config.yaml
n_layer: 13
d_model: 256
n_experts: 32
experts_per_token: 2
d_expert: 160
d_shared_expert: 0
activation: "swiglu"
moe_layers: [2, 3, 4, 5, 6, 7, 8, 9, 10, 11, 12]
router_score: "softmax"
normalize_top_k: true
routed_scale: 1.5
balance_loss: 0.0116
balance_bias: false
router_noise: 0.3
init_std_router: 0.00787
lr_router: 0.000578
n_head: 4
n_kv_head: 2
head_dim: 128
vocab_size: 10916
norm: "rmsnorm"
norm_place: "pre"
norm_eps: 1e-05
positions: "rope"
rope_base: 4200.0
rope_fraction: 1.0
qk_norm: true
attn_scale: 0.0884
tie_embeddings: false
parallel_block: false
init: "uniform"
init_std_qkv: 0.0382
init_std_o: 0.00529
init_std_up: 0.0382
init_std_down: 0.00452
init_out_by_depth: true
optimizer: "adamw"
lr: 0.00214
beta1: 0.9
beta2: 0.95
weight_decay: 0.0
lr_head: 0.00603
warmup_steps: 452
schedule: "wsd"
decay_fraction: 0.913
decay_shape: "sqrt"
final_lr_fraction: 0.0
batch_tokens: 65536
seq_len: 768
doc_mask: true
z_loss: 0.0001
train_tokens: 262600000
steps: 4007
dataset: "wikipedia_en"
Below are experts of layer 6 (counted from 0) of a mixture-of-experts language model. Rows are named router (the router's row for the expert), gate (a neuron's input weights, with its number), up (a neuron's input weights, with its number) and show model dimensions 0-255. Each number is 128 + 32 x the weight over its row's rms, rounded and kept within 0 to 255.
Before each expert's rows: a language model's description of what the expert responds to; "comes after" lists some tokens at least twice as common just before its tokens as in all text. This comes from a sample of Wikipedia text that the model never trained on. Tokens count by the router's weight.

# expert 28
It responds to: Adjective suffixes and proper adjectives in political and institutional contexts, e.g. Croat-ian, geopolit-ical, National, American, New.
comes after: " the", " a", " of", " an", " New", " United"
router [199 139 142 118 100  98 184 163 160 194 109 143 109 131 161 149 132 156 135 168 114 101 146 131 141 126  84 174 122 125 123 132  74  70 100  62 102  78 103  77 162 112 172  82 210  93 110 132 112 140 116 131 114  94 135 129 113 170 116 100 170 159 188  84  92  81 139 144 181 171 157 123 106 147 161  74 125  90 100 104 153 129 134 165 112  82  65 131 207 162 126 115 126 116  95  93  99 104 104 151 145 128  98 118 155  95 118 156 168 190 120 162 144  90 128 109 147 138 113 149 206 140  76 179 121 111 156  98 172  98  77 141 111 150 171 111  85 134 174 145 117  69 170 138 207  89 154  65 123 118  94 124  71 147  85 152  99 166 123 205 152 157 130 169 118 175 108 161 165  93 113 129  92 148 159 122 142 179  73  63  79 159 117 123 177 123 122 110 143 187 113 154 187 109 147 160  98 131 120 142  72 149 129 121 100 104  62 122 177 141 139 120  95 173 143 108 105 156 101 100 121 131 156  92 129 127 114 161 124 116 100 190  78 117 128 134 129 117  97 135 109 100 113 106 131 119 113 123 175 133 130 103 161 137 166 142]
gate1 [152 124 157 103  77 146 154 150 171 122 143  86 160 150 182 115  71 108 135 106  93 148 156 105 104 128 158 138 116 113  99 148 156 115 196 147 150  95 124  81  85 183 117  94 107 150 189 152 143 111 127 131 120 119 138  79 146 131  94 105 161 145 143 112 156 158 215 100 127 120  91 140  58  90 135 184 100 139 164 118 182 155 149  99  93  81 109 170 118 113 125 109 112 120 134 172 155 156 114 158  87  65 116 134 160  95 164 112  84 165 178 122 152 179 114 179 190 177 103  74 133 135  81  97 143 115 138 158 152  87  89 132 170 190 102 143 136 117 119 174 131  82 169 127 133  80 159 101 134 166 137 148 120 137 119 150 139 137 103 156 180  84 156  80 123 119 144 104 187 133 149 108 175 111 141  74 121 189  87 157  82 156 131 126 182 113 104  61 166 150 133  95 209 111  84 112 130 121 143 135 165 127 129  96  71 122  99 163 136 130 130 188 115 180  80 134 115 128 111 132 147 158 120 141 161 102 128 147 132  96 126 188 140 168  84 104  68  91 104  88 171 110  76 152 150 170 100 169 179 128  60 147 129 123 100  53]
up1 [165 122  58 149 145 148  93 147 172  60 129 116 148 140  82 105 168 105 130 110 134 142 101 195 120  75  86 122 172 144  85 118 168 151 139  73 120 176 172 142 119  96  76 118 137 202 126  98  97 142 168 113 166 117  89 137 128  98 107 188 109 109 114  99  46 147  87 139 143 178 131 103 132 173  98  92  83 153 100 133 153 215  74 138 128 145 119  98 169 133  77 101 148 110 179 133 179 110  93 128  96 141 137 112 135 124  91 168 127  90  93 157 105  63  92  72  98 100 142 112 121 178  97 144 144  98  69 130 105 101 108 139 144 127 153 171 111 154 115  97 126 108 151 158 121 108 148 188 114 121 143 114 127 162 131 114 165 156  78 121  41 116 158 114 196 142 106  94 111  70  61 158 170 152 121 103 196 165 168  95  99 150 103 104 103 103 117 184 126  88 108 169 130  93 134 121  88 162 164 124 142 151  62 158 160 169 113  88  80  99 160 122 108  98 164 193 132  93 120 165 103 136  99 181  98 132 133 138 147 135 121 136  95 114 140 163 157 122 179 141 136 168 164 150 156 128 151  65 107 148 122 117  90 124 107 158]

# expert 5
It responds to: Space tokens and single digits opening numbers in tables, versions, dates and measures, such as Band 71, C# 4.0, 5.2 km2, and LaTeX math pieces.
comes after: " ", " |", ";", "|", "–", " ("
router [153 149 127 173 147 101 101 137 164 117 157 142 153 162 129 110 185 169 131 153 143 154 105 147 149 133 154 112 157 102 167  95 157  98  79 139 183 126 117 131 105  99 119 142 122 150 134 152 115 180 121 193 123 115 117 129 144 122 113 136  95 120 140 132 136 114 124  52 103 125 124 166  72 121 123 113 110  85  86 126 135 123 129  96 162 121  68 123  97 146 169 173 145 120 168 127 116 133 119 101 149 199 193 139 148 131 107  72  91 133  85 128  83 135 160 145 173 117 194  97 180 169 120 111 179 123 137 108 191 164 121 167  93  98 189  87 169 121 174 202  66  51 119 177 106  76 118 111 214 150 132 163 154 177 178 114  68 112 136 107 144 121  81 102 155 151 175 177 160  98 112 150 126 203 162 113 113  70 132 131 165 187 162 104 159  82 155 151 105  69 115 171 113 117 102 122 162 156 130 101 101 101  42 105 150  75  83 134 138 126 126 112 127 180 140 130  94 181 138  86  91  99 129 114 161 118 127  88 113 142  91 194 139 116 110 107 133 127 166 158 143  85 122 184 116 114 159 142 105 169 137 187 151 124 116  85]
gate1 [131 141 157 135 169 165 107  57 102  99 142 133 162 137 159 164 137 136 140 148  80 134 112 152 114  87 121 140 117 116 151 189 119 148 104 109 167 140 116 159 134 171 117 171 129  76 126 133 159 106  91 135 116  85 123 102 137  94 102 109 206 122 103 187 119 114 192  88 220 152  98 170 100 132 115 121 106  98 151 161 166 145 103  68  79 153 121  84 152  79  90 140 125 124 124  63 113 164  65  93 135 154 110 146 165 144 156 139 135  55 105 115  80 107 166 166  95 127 143  91 165  29  93 123 130 134 161 108 121 140 134  59 162 147 103 151 113 140  91 210 197 170 140 140 103 112 109  73 148 117 175 178 105 103 118 140  99 202  87 133 142  80 106 160 137 185 159 158 169 137 117 145 165 160 102  58  86  97 134 134 127  81 148 114  94 142 114 119 120 157  76 151 120 155 153 118 162 187 186  90 141 142 152 144 109  78 130  94  60 115 153 172 179 171 137 122 134 129 176 142 116  90  99 110  97 113 144 193 138 146 138 125 130  68 156 117 105 131 169 109 132 152  87 109 161 138 168 122 109 123 129 118 142 124 177 120]
up1 [ 95 145 104 144  97 166 153 115 143 116 124 150 105  83 174 117 103  81  74 132 149 122 143 105 100 150 155 109  65  89 161 127 163 166  78 114 128 123 138 191  86 118  88 178  91 168 163 118 165 123  53 196 124 155 174 179 155  96 133  70 120 133 153 160 123  97 118 125 187 120 157 111 146 124 131  92 175 113  90 148 177  81 134 158 133 168 119  93 135 148  86 196 145 100 115 126 145 142 149 111 102 117 113 118 188 158 131 140 149 118 134 112  96 152 142  90 131 126  74 119 136 148  99 152 154  97 164 146 138 159  86 115  96 117 178  89  99 165 162  82 166 159  86  70 106  87 153 157 139 114 148 116  87 195 110 140  85 145 174  82 179 137 100 163  91 121 138 105 108 113 199 104 111 101  64  69 122 134 170 128  91 129  85 161 135 122  95  95 134 107  91  89  92 149 174 114 197 170 152 148 161  79 162 106 158 110 157 161 111 145 136 154 133 118  65 159 106 123 104  74 160 140 111 128 170 117 183 155 169 150 120 127 164 177  71 121  97 141 102 134 137 213  89  78 128  86  96 145 130 117 141  99 169 185 155 178]

# expert 24
It responds to: Column pipes mid-row in sports and data tables, and the infinitive or modal words to, would, can, will.
comes after: "0", ")", "3", "4", "6", " —"
router [ 61 159 112 135 190  65 111 135 118 109 152 150  93 135 109  57 150 130 112 123 104 132 164 127 159 152 185 170 142 141  97 107 180 162  78  84 197 130 129 146 163 133 175 121 144 143 103  90 131 170 130 139 104 159 114 144 131 132 154 116  95 144 153  95 159 132 107 132 136 170 127 154 132 168 117 188 129 138 122 113 126  92 148 150 121 127 140 150 111 124 167 139  80  93 155  49 103 121 113  75  92 140 142  99 156 168  83 165  83 143  89  95 171 104  82 169 110 161 167 159 129 144 144 167 138 115 121 156 139 144 137 142 105 125 150 114 177 138 165 153  85 134 142 166  92 191 120  38 114 163 175 106  88  84 123 104 193 158 174  67  77  77  84 122 108 133 134 101 135 117 168 128 108 173 174 161 201 160 123 137 138 148  71 105 121  93 132 116 134 118 129 131 168 177 155 156 174 100 151  50  72 179 151 141 154 146  66  95 138  97 129  92 153 108 140 104  99  87  97 148  82 152  84  68 119 127 132 162  90 160 116 156 140 144 147  96 110  93 149 144  78 197 201  81 149 155 149 146 109 123 188 147 151 154 166 133]
gate1 [ 96 130 148 117  94 161 123  65 114 122 103 126  78 130 101 165  91 140  82 147 137 121 107 161 167 141  84 193 119 132 119  93 157 162 106 132 160 155 130 162 137 115  86 158 101 101  69 138 172  76 101 139 108  83 110  59  53 145  52 135  86 113 105 102 112 127  95 105 130 132 131  97 185 130 161  96  60 152 114 113  79 161 162 104 121  79 180 107 159  86 122  78 144 163 127 173 151 178 168 112  76 159 131 173 122 133 113 134 109 178 108 172 147 155 117 145 140  80 142  99  70  76 156 119 152 132 145 151 113 158  86  90 150  86 132  76 121 161 148 115 150 126 137 133  69 132 108 121 140 165 187 124 110 153 126 115 120 115  71 186 117 107 117 111 115 119 129 147 134  95  98 124  74 162 153 130 118 107 103 158 134 105 135  99  87 116 138 152 159 112 125 138 141 137 122 157 159 161  80 138  78  86  94 163 141 109 126 110 142 166 122 162 152  53 120 163 155 154 177 106  81 147  76 166  79  84 155 121 152 160 166 103 210 176 127 129  54  84 122 172 139  77  71 111 104 122  60 129 155 141  85  74 159 129  66 174]
up1 [107 159  71  84 183 171 108 151 143 178 115 136 130 161 128 179 113 114 148 121 157 212 124  88  97 120 122  98 152 118 181  86 139 122 174  99  42 180 168 140 133 147 130 104  85 108 100 163 141 153 174 114 214  88  79  95  65 167 116 136 131 113 121 147 162 165 110 163  59  67 145  68 129  95  85 134 126 149 166 156 115 142 123 125 146 175 138 103 117 162 115 118 140 141 145 192  86 141 182 167 184  64 192  96 118 110 118 196  79 121 119 124  89 154 166 118 145 131  83 175 128 175 137 119 133 119 114 127  94 130  88 111 160 135 122 145 122 122 128 161  65 109 150 176 141 154 139 192 117 131  92 118 126 137 188 155  84 150 170 145 193 164 197 162 149 121 127 114 128 100 111 158 139 139 104 169 155 189 103  71 162 107 118 113 170 138 131 119  92 164 117 152  87  63 128 113  79 151 133 119 161 139 175 141 156 118 171 109 152  78  93 145 110 109 149 159 149 123 180 133 140  89  93  95  87 159 140 106 167 115 124  70 116 103 119 126 127 142  86 156 150  92 151 137 106 161  90  70 110 101 151 161 153 122 115 138]

# expert 1
It responds to: Line-initial list dashes, table pipes, colons and == heading markers in infoboxes, taxoboxes and tables, e.g. "- Born:", "| Motherwell".
comes after: "\n", " |\n", ")\n", ".\n\n", ".\n", "\n\n"
router [173 160 144 170 126 157 176 142 126 150 111 115 123  75 138 129 155 131  94 101  55  90 148 111 107 104 106 140 127 176  68 155 145 125 153 173 123 142 115 160 141 109 141 143  53 140 185 173 111 139 143 133 103 169  76 148  62 115 132  91 102 106 119  94 128 183 111 117 105 139 108  92 155 124 143 148  82 143 191  87 134 124 129 126 144 128 147 159  78 112  85 130 152 130 132 167 173  81 143 194 101 151 171  94 105 138  90 107 114 119 167 162 118 139 147 119  69 150  99  44 145 133  84 145  84  90 142 183 157  90  81 112 103  89 123 167  83 139 142 113 172  90 159 117 132 179 147 188 101  89 123  88 187 137  73  88 154 107 147 140 127 153 193 211  41  95 137 160  89 148  98  97 137  91  74 121 114 123 143 109  89  94 195 146 134 134 173 113 166 110 108 129 187 174 148 124 160 145 130 152  91 146 161 130 155  92 143 155  77 165  99  85 116  91 115 153  74 107 115 108 137 123 140 156 182 125 103 109 111  89 165 143 133 147 159 160 111 118  86  91 126 112 132  80 182 150 157 101 188 139 141 180 169 142 126 171]
gate9 [116 163 139 139 133 119 122 152 122  86 156 119 158 124 129 172 150 167 130 149 101 144 157 169 135 164 121 113 162 140 164 148 183 100 111 142  75 121 109  75  96  96  88  49 127 145 108 195  94  77 112  81 143  94 183 107 171 152 122 118 101  90 200 160 146  92  98 176 117 152 136  96 136 120 142 160 158 133 176 141  97 102 182 124 150 178 204 125 121 106  71  85 192 174 164  97  82 166 171 123 118 135  84 103 102 133 180 150 177 128  99 101 183  55 143 134 125  97 108 144 166 118 106 114 119 209 136 144 148 108 134 142 151  85 172 133 109 164 155 122  94 110 141 210  98 153 132  91 133  95 148 122 119 140 100 109 129  50 158 146  87 177 116  73 125 117  74 151 170 164 111 198 120 156 159  83 157  64 145 132 148 145  66  87 117 123 173  68  99 179  85 127 107 149 112 135 161 104 114 139  81 131 163 121  99 100 146  67 135  80 139 133 140 146  89 141 156  76 146 162 151 115 150 162  90 153 127 160  55 138 135 154  91  89 147  96 118 160 110 135 102 166 140 128  86 105 148 158 140 143 121 136 142 126 148 169]
up9 [108 137 102 140 133 109 157 110  94 151 122 159  85 156 103 132 111 132 170 130 102 189  53 160  95  91 115 190 149 167 167 109 129 117 139 125 105  97 185 143  78  82 119 140 124 104 100 102 108 158 112 181 112 184 124 140  98  97  70 102 127 105  57 126 184 121 133 122 156 116 136 110 126 130 132 107 121  87 130 133 182 141 114 138 164 129  88 124  76 171 172 112  96 104  87 109  94  93 131 143 128 122 177  91 152 117 126 111  88 124 156  65  96 144 106  70  85 149 111 126  81 173 156  80 118  87 164 123  68 141 103 129 150 132 140  65 183  50 141  78 124 132  55  85 149 159 106 107 109 148 118  80  59 119 162 164 134 174  96 151 147 190  91 178 149 114 176  91 104  97 143 127  90  71 151  93 159 149 162 170 144 116 113 117 144 156 123 175 191 104 136 147 105 147 120 153  90 109  75 116  86 170 196  87 122 171 107 152 161 159 139 108  77 171 133 168 159 134 111 116  92 156  64  80 103 107 152 135 127 124 177  88 176 109 156 139 141  85 112 151  81  70 103 100 163 147 148 102 154 116 106 142 131 107  66 127]

# expert 17
It responds to: Articles and possessive determiners before a noun phrase, mostly the and a, also 's, his, their, as in for the Pittsburgh Pirates.
comes after: " of", " in", ".", " for", " with", " to"
router [127 107 154 139 158 116 149 141 173 151 155 110  63  98 123 123 161 173 128 133 157 119 174 118  87 110  97 152  77 156  87 174  88  80 165 167 120 107 103 115  81  79 111 125 157 125 150 122 197 139 168 107  92 170 156 122 132  78  94 169 181 154 125 129 109  72 167 129 159 170 100 128 153 108 153 126 122 116 166 144 137 130 137 102 136 155  92 102 184 197 179 116 142 145 199 130  84 161 122  95  92 141  85 112 155 171 116 137 109 155 163 127 186  67  91 102 161 170  93  89 119 163 105 144 119 110 156 108 139 117 105  85 145  97 159 145 171  92  91 138 102 170 157 168  63 154 167 108 129 130 108 138  67  93 128 105 140 147 110 159 165 144 120 152 162 178  88 169 188  81 141 164 116 102 133 144 122 130 177 165  91  93 196 116  76 106 149 106 133 132 140 165 196 125 165 178 155 159 122 166 163  88 103 101 127 177 143 157 110 161 129 146 111 163 157  85 141 181 119  69 109 152 159 123 100 165  87 126  70 115 138 184 140 172 173 134  77 127 153  94  84  94 115 139 167 119 178  75 117 109  86 115  49 151 116 127]
gate1 [ 93 148 133 135 121 133 119 136  77 108 158 180  80 126  91 142  84 152 133 150 114 150 218  93 168 156 167 166  77 161 170 120 105 157 123  78  61 118 134 173 129  97 108 156 117 137 153 124 102 174 152 103 188  76 110  54  98 184  81 148 105  96 190 117  88 185 112 218 123  86 121 113  93 133 128 152  78  96 181  71 135  76 154  98  64 119  87  77 124 159 114 139 114 152  89 137 121 102 194  85  95  80 161 176 136 103 158 161 163 144 114 141 141 133 160 112 117 186 173 135  65 216 151 117 108 125  82 108  89 101 154 112 160 157 143  89 118 165 121 141 152 169 192 172 145 143 193 124 130 136 144 123 108 160 142 108 113 148 119 125 128 190 175 123 173 115 115 146 111 100 126 109 149 110  90 114 152 124  98 103 150 165 135 122 130 145 152 132 140 127 112 169 112 114 121 127  97 152 131 124 186 149 148 168 107 149 133 152  83 213 154 148 139 139 115 161 121  96 138  86  95  81 171 149  95 107 147  95 129  96 135 137 105 125 102 190 146 121 166 153 142 119 102 181 171 122 134 185 142 120 167 107 171  92 144 100]
up1 [123 174 102 117 135 161 117  95 171 131 154 122 145 154  80 145 117 115 157 127 101 160 124 122 170 119  83 106 115 145 121 179 108 122 155 140 161 149 166 132 122  39  90 118  92 195 104 108 176 143  99 151 136  94 134  86 174 128 148  86 122 104 115  93 122 116 200 121 123  80 104 144 114 127 117 178 111 118  96  94  86 136 166 142 167 150 104 134 111 178 102 179  55 159 141  80 143 135 142 101 137 154  81  78  92 119 109  80 125 116 151 213 125 132  72 111 151 135 163 124 148 140  74  84 107  97 140 123 137 139 195 102 149 161  86  87 112 106 159 126 191 153 157 149 136 111 124 114  80 137 111 112 101 106 118 149 165 108 115 143 171 113 140 206 140 130  94  92 145  52 165 147 109 139 159 122 132 117  81 136 105 157 107 136 162 117 148 187 121 150  89  98 172 135  92 178 125 117  50 136 208 146 141 126 144 179  65 132 108 186 122  70  87  86 133 152 125 160 127 159 206 103  79 151 172 157 117 133 179 114 114 135 115  88 116 130 138 111 129 186 115  79  99 152 153 117 155 100 212 115  78  66 155  87 125 153]

# expert 9
It responds to: First digit of statistics in census prose and election or sports tables, such as 5'4'.8%, '7'9.9 males, plus signs.
comes after: " ", " |", "1", " (", "2", "3"
router [134 150 140 112 130 190 110 135 120 150 174 145 184 134  61 168 157 102  99 154 149 126  85  89 104 123 154 160  81  62 161 121 106 171 116 146 116 173 194 169 178 167 147 135  89 138 165 129 145 159  74 153 149 216  94 105 121 115  47  91  65 148  70 102 151 153 176 138 131 119 158  84 143 124  89 111 112 135 113  87  88 114 155 156 183 161 110  97  80 145  91 140  67  96 172 157  95 132 165 116 121  72 129 106 156 127 129 161 100  84  97 169  77 159  68 154 126 127 110 125 159 170 105 148 142 123 133 130 145 141 128 124 172 130 125  74 190 147  52 166 145 162 124 126  81 118 113 126 146 182 133 138 111 145 167 105 149  96 103 121 175 157 170 191 143 130 111 136 146 103  91  49  89 159  88 179 130 171 104 104 167 150 131 145 132 103 149 125 164 125 165  97 100 106 160 149 107 194 151 109  96 138 190 105 105 134 146  88 152 129 103 130 172 142  86 160 112  91 145 117 155 162 126 109 116 116 142 101 111  98  78 162 114 133 117 132  79  64 183 193 154 132 129 183 124 170 124 123 133 123 112 131 118 101 142 192]
gate2 [137 175 174 130  91 169 115  91 109 157  88 101 148 158 119 137 158 103 107 129 162  91 127 157  84 150  75 130  84 115  93 144 123 119 108 167 104 147 180 110 110 158 156 114 131 170 132 150 158 100 137  83 145 113  83 100  82 105 103  92 127 151 127 106  48 110 142 164 157 121 132  93 122  68 100 158 132  94  79  78  89 148  99  68 189 104 102 117 113 135 120 159  80 126 126 144  91 136 151 150 113  92 125 118 143 127 181 130 126  69 160 121 123 125 159 128 127 221 132 132 138 132  90 147 118 133 131 165  94 132 112 145 194 160  97 149 148 185  58  77 166 121 167 140 112 124 105 142 120  95 153 187 106 201 123 156  93 131 100 164 138 210 122 176 152 160 122  85 160 139  89 178  92 173 106 170 184 140 102 162 145 116 114 119 128 122  89 143 155 168 186 149  75 123 123  67 165 143 157  95 130 162 128  71 122 167 153 108 102 119 103 133 110  63  97 128  97  82 145 148 212 114 106 195 163 144 168 132 192 128 118 131 143 146 102 160  73 114 176 117 105 110 104 167  81 132 149 109 156  91 174  88 157 114 148 188]
up2 [ 86 111  55 169 129 163 128 188 126 121  81 160 115 107 108 123 152 129 100 187 144 178 128 135 137  83 107 187 151 131 171 106 139  41 100 117 183 123 114 155 118 146 149 154 157  75  98 146 122 123 106 137  68 219 145  96 159  58  97 154 139  62 109 136 116 143 180  84 160 105 132 163 145 140 164 140 152 147 110 140 119  86 131 168  71  98 141 131  95 165 146 111 177 124 173 159 135 129  96  83 179 105 106 153 103 132  89 176 132 165  99 128  59 143 112 159  88  64 120 139 149 127 113 134 155  70 172 115 188 128 135  77 147 160 152  76 170 101 136 177  89 161 112  91 130 112 151 136 153 107 119  73 114  76 168 131 185  81  81 141 110 130 118  97  79 108 166 152 151 136 158 135 150 108 190 117 134 117 138  41 108 120 114  95 113 103 143 151 193 134  95 125 165  75 165 167 122 168 114 125 169 107 135 163 148  88 126 106 160 137 116 133 162 144 147 153 164 181 135 123 137 102 130 110  93 104 141 165  50 112  99 138 175  79 165 124 125 172 138  88 153 120 160 110 184 118  98 117 117  73 127 146 167 138 140 104]

# expert 7
It responds to: Closing parentheses after birth and death dates in biography openings, plus quotes, brackets and final digits of years, e.g. "1968)".
comes after: "0", "1", "2", "9", "6", "8"
router [ 82 131 184  66 104 121 166 159 123 117 120 132 153 130 116 127 111  74 166 177 147 121 157 160  99 163 148 107 131 100 154 101 137 117 108 111 119 108 105 138 161 154 160 131 190 155 107 124 102 134 137  84  94  95 170 153 141 132 119 106 130  90 102  83  97 131 114 193  90 102 124 110 129  97 119 119 143 187 114 140 107 112 169 127 102  80 138 139 138 157 172 117 137  85 107  63 168 208 157 140  80 125 169 174  72 123 163 104 158 154 105 185 170 145 123 138 112 168 153 151 102  99 121 152 151 150 161  54 153 110 179 163  99 111 168 109  80 104 181 107  79 172 124 103 187 106 158  76 105 161 138  92 146 105 118 197  84 185 146 116 170  80 141 145 117 154 120  83 155 193 165 132 128 149 132 131 112 101 157 172 156 168 109 181 190 165 104 139 127 117 150 169 171 175 101 180 114 158 153 146 180 168 120 148 142 125  73 150 135 152 106  94 180 111 115  65 106 112 104 174 103 151  85 153 194 104  87 180  66 107 109 188 103 107 127  85  88  91 159  91 139 170 129 120 166 130 121 138 111 114 155 154 158  80 157  87]
gate1 [136 106  85 162 136 134  88 154 155 104 118  95 138 159 137 109 118 110 130 118 155 115 114 105 148  73 128 136  80 114 128 180 134 124 142  95 196 106 128 139 115 163  68 140 106 146 107  94 110  79 122 119 134 131  97 145 132 112  50 164  90 120 146 161  84 122  99  91  83 100 133 105 130 143 118 125 125 124 155 100 128  61  88 179 115 103 113 153 201 144 126  79  45  98 104  99 134  76 164 153 138 158 133 115 160 183 150  92 109 102  95 184  93 130 174 127 156 190  71 114 118 125 149  77 114 130  97 150 104  88  84 123 105 150 174 180 160 130  95 107 116 128 166 111  84 147 242 171 122 104 203 106 173  96 175 118 136 163 145 128 174 127 105  99 106 165 114 136 154 117  59 136 122 127 102 125  79  79 148  94 183 108 147 111 160 161 104 109 115  80 172 175 145 107 109 137 161  84  84  78 161  73 132  68  82 111  89 187 107  97 173 113 174 119 184 129 158 122  88  77 158 133 140 129  80 117 188 156 111 133 108 156 131 113 114 154 112 119  98 102 124  73 156 121 115 152 157 100  82 167 159 171 140 147 172 126]
up1 [123 187 145 133 150  99 124 134 110 153 112 110  92  69 138 115 100 131 109 145  90  88 119 137 150 173 187  99 162 195 168 152 148 116 118 184 138 127 182 132 162 113  84  43 175 142 118 166 126 122 151 154 146 156 110 104 125  81 116 101 110 142 131 139 123 146 154 108 168 150  84 155 131 145 151 156 136 188  99 163 108 127 181 104 127 176  93 118 153 163 122 168 134 181 165  93 101 127 150 134 148 151 141  45 112 112  79 150 122 174  91 108 139  90  71  92  92 117 140  72 138 101 171 159 186 190 140  94 136 180 116 116 141 133 123  79 125 159 100  92  91 155 177 150 146 158 180 196  97 136  95 128  63 133 129 173 164 101 126  72 163 159 133 163 129 110 135 156 122 134  59  96 156 169 161 110 142  96  72 165 135 108 175 195 103 123  93  82 153 146 149  94 174 154 100 144 137 131  77  90 144 114  93 135 156 108  99 172 168 106 184  98 167 161 139 159 124 152 135 156 159 138 106  55 133 137 126 116 103  67 105 126 178 170 184  70 117 117 111  92 151 140 162 137 152 135  98  92  97 122 138 143 156  75 107  63]

# expert 12
It responds to: First digit or leading space of small numbers in sports league and career tables, such as 3, 11, 15 after a pipe.
comes after: " |", " ", " (", "1", "–", ";"
router [179 154  81 130 104 171  88 118 177 166 109  86 121 141  82 111 157 133  99 156 171  65 101 109 153 172 164 143 163 131 172 111 154  97 108 136 150 105 114 150 110 105  74 130 170 120 119 139 122 163 136 141 119 119 151 128 123 212 134  74  69 100 192 114 134 111 127 116 147 157 181 130 119 171 134  93 135 167  85 160 121 106 146 148 175 123  93 162 114 166 181 191 126 105 127 147  88 136 184  84 134 143 110 152 122 149 127 141 164 135  83 121  84 160 151 121 135  63 158 115 151  94 142 150 170 129 152  81 132 103 135 118  91 130  93  99 177 126 178 184 101 159 124 149 129  81 134  58 176 159  88 121 113 145 198 141 121 162 136 103 114 146 100 140 116 109 149 150 151 127 168 110  91 131 123  92 108 143 144 111 108 160 133 117 154  83 152 130 139  88 147 112 100  75 156 117 195 107 132  99 121 151 113  96 129  69  69 107 181  78 139 113 150 151 181  84 212 150  93 179 115 177 100  64  90  68 142 111  79 107  67 158  95  76 106  85 110 164 109 121  93 154 149 166 165 103 162  70 103 137 179 131  72 164 149  86]
gate2 [ 88 196 105 146 163 166 140 146 168 105 101 176 113 134 176 109  83 113 144 161 144 185 133 134 190 193 195  91 212 158 129 148 159 160 155 195 123 106 211 114 120  75 135 142 148 149 172 103  78  46 108 119 151 184 130 133  73 115 106 139 168 150 165  77 103 125 137  88 105 150 143 130 147 130 124 111 183 166  78  99 160 101 118 158 111 105 109  93 135  81 143  99 154  99 135  63  94 131 119 110 160  96 131 128 121 140 184 148 109 127 108  81 129 114  95 130 141 121 119 108 155 114 131 187 113 176 131 135 100 111  97 112 102  85 138 118 113 158 168 137 177 153 124 107 115 118 117 101 137 162 156 119 149 114 118 140 158 133 101 170  94  87 126 129 138 167 199 142  91 152 162  51 106  98 183 145 194  99 192 129 148  83 133  97 201  83 111 134  94  73 128 115 147 127  82  86 153 130 163 110 102 135 107 151 186 106 138 159  83  88 147 128 126  74 142 148 119 102 162  98 116 154 115 104 118 120 108 138 203 108 179  80 100 119 148 134 118  89  83 150 164 168 165 105 133 156 145 161 139 167 153 169 106 100  84 166]
up2 [116 187 149 121 145 151 147 112 132 110 111 136 152 142 109 157 112 137 134 146 114 110 109 127  85 100 183 156 181 168  78 111 139 132 113 113  90 103 129 138  97 235 105 103 133  88 127 175 113 118 163 122  84 128 161 172 195 121 105 117  91 191 130 138 176 163 156 119  92  95  77 128 102 142 192 134  80 159 123  71 128 108  86  94 117 127 169 117 140  91 147 140 167 214 140 106 127  94 146 130 145  91 101 123 105 106  80 113  93 141  97 140 167 102  67 135 136 149 103 142 106 127 174  75 147 151 208 120 148 139 157  97 135 124 138 122 170 151 166  83 139  88 154 109 121 102 157 174 154 158 109 155  77  89 111 195  96  84  80 138 191 117 176 115 147 107 137 102 164  70 177 159 140 124 145 101 137  79 174 139 130  42 125 135 150 109 184 105 132 117 103  93 184 106 118 105 163 146 108 153  99 106 104  68 172 153 108 172 135 171 104 102 130 140  77 151 145 139 155  82 123 112 150 114 115 164 105 115 127 163 129  70 128 146 129 191 108 177 137  91  86  66 124 103 183 153 115  74 151 118  80 105 102  78  79 112]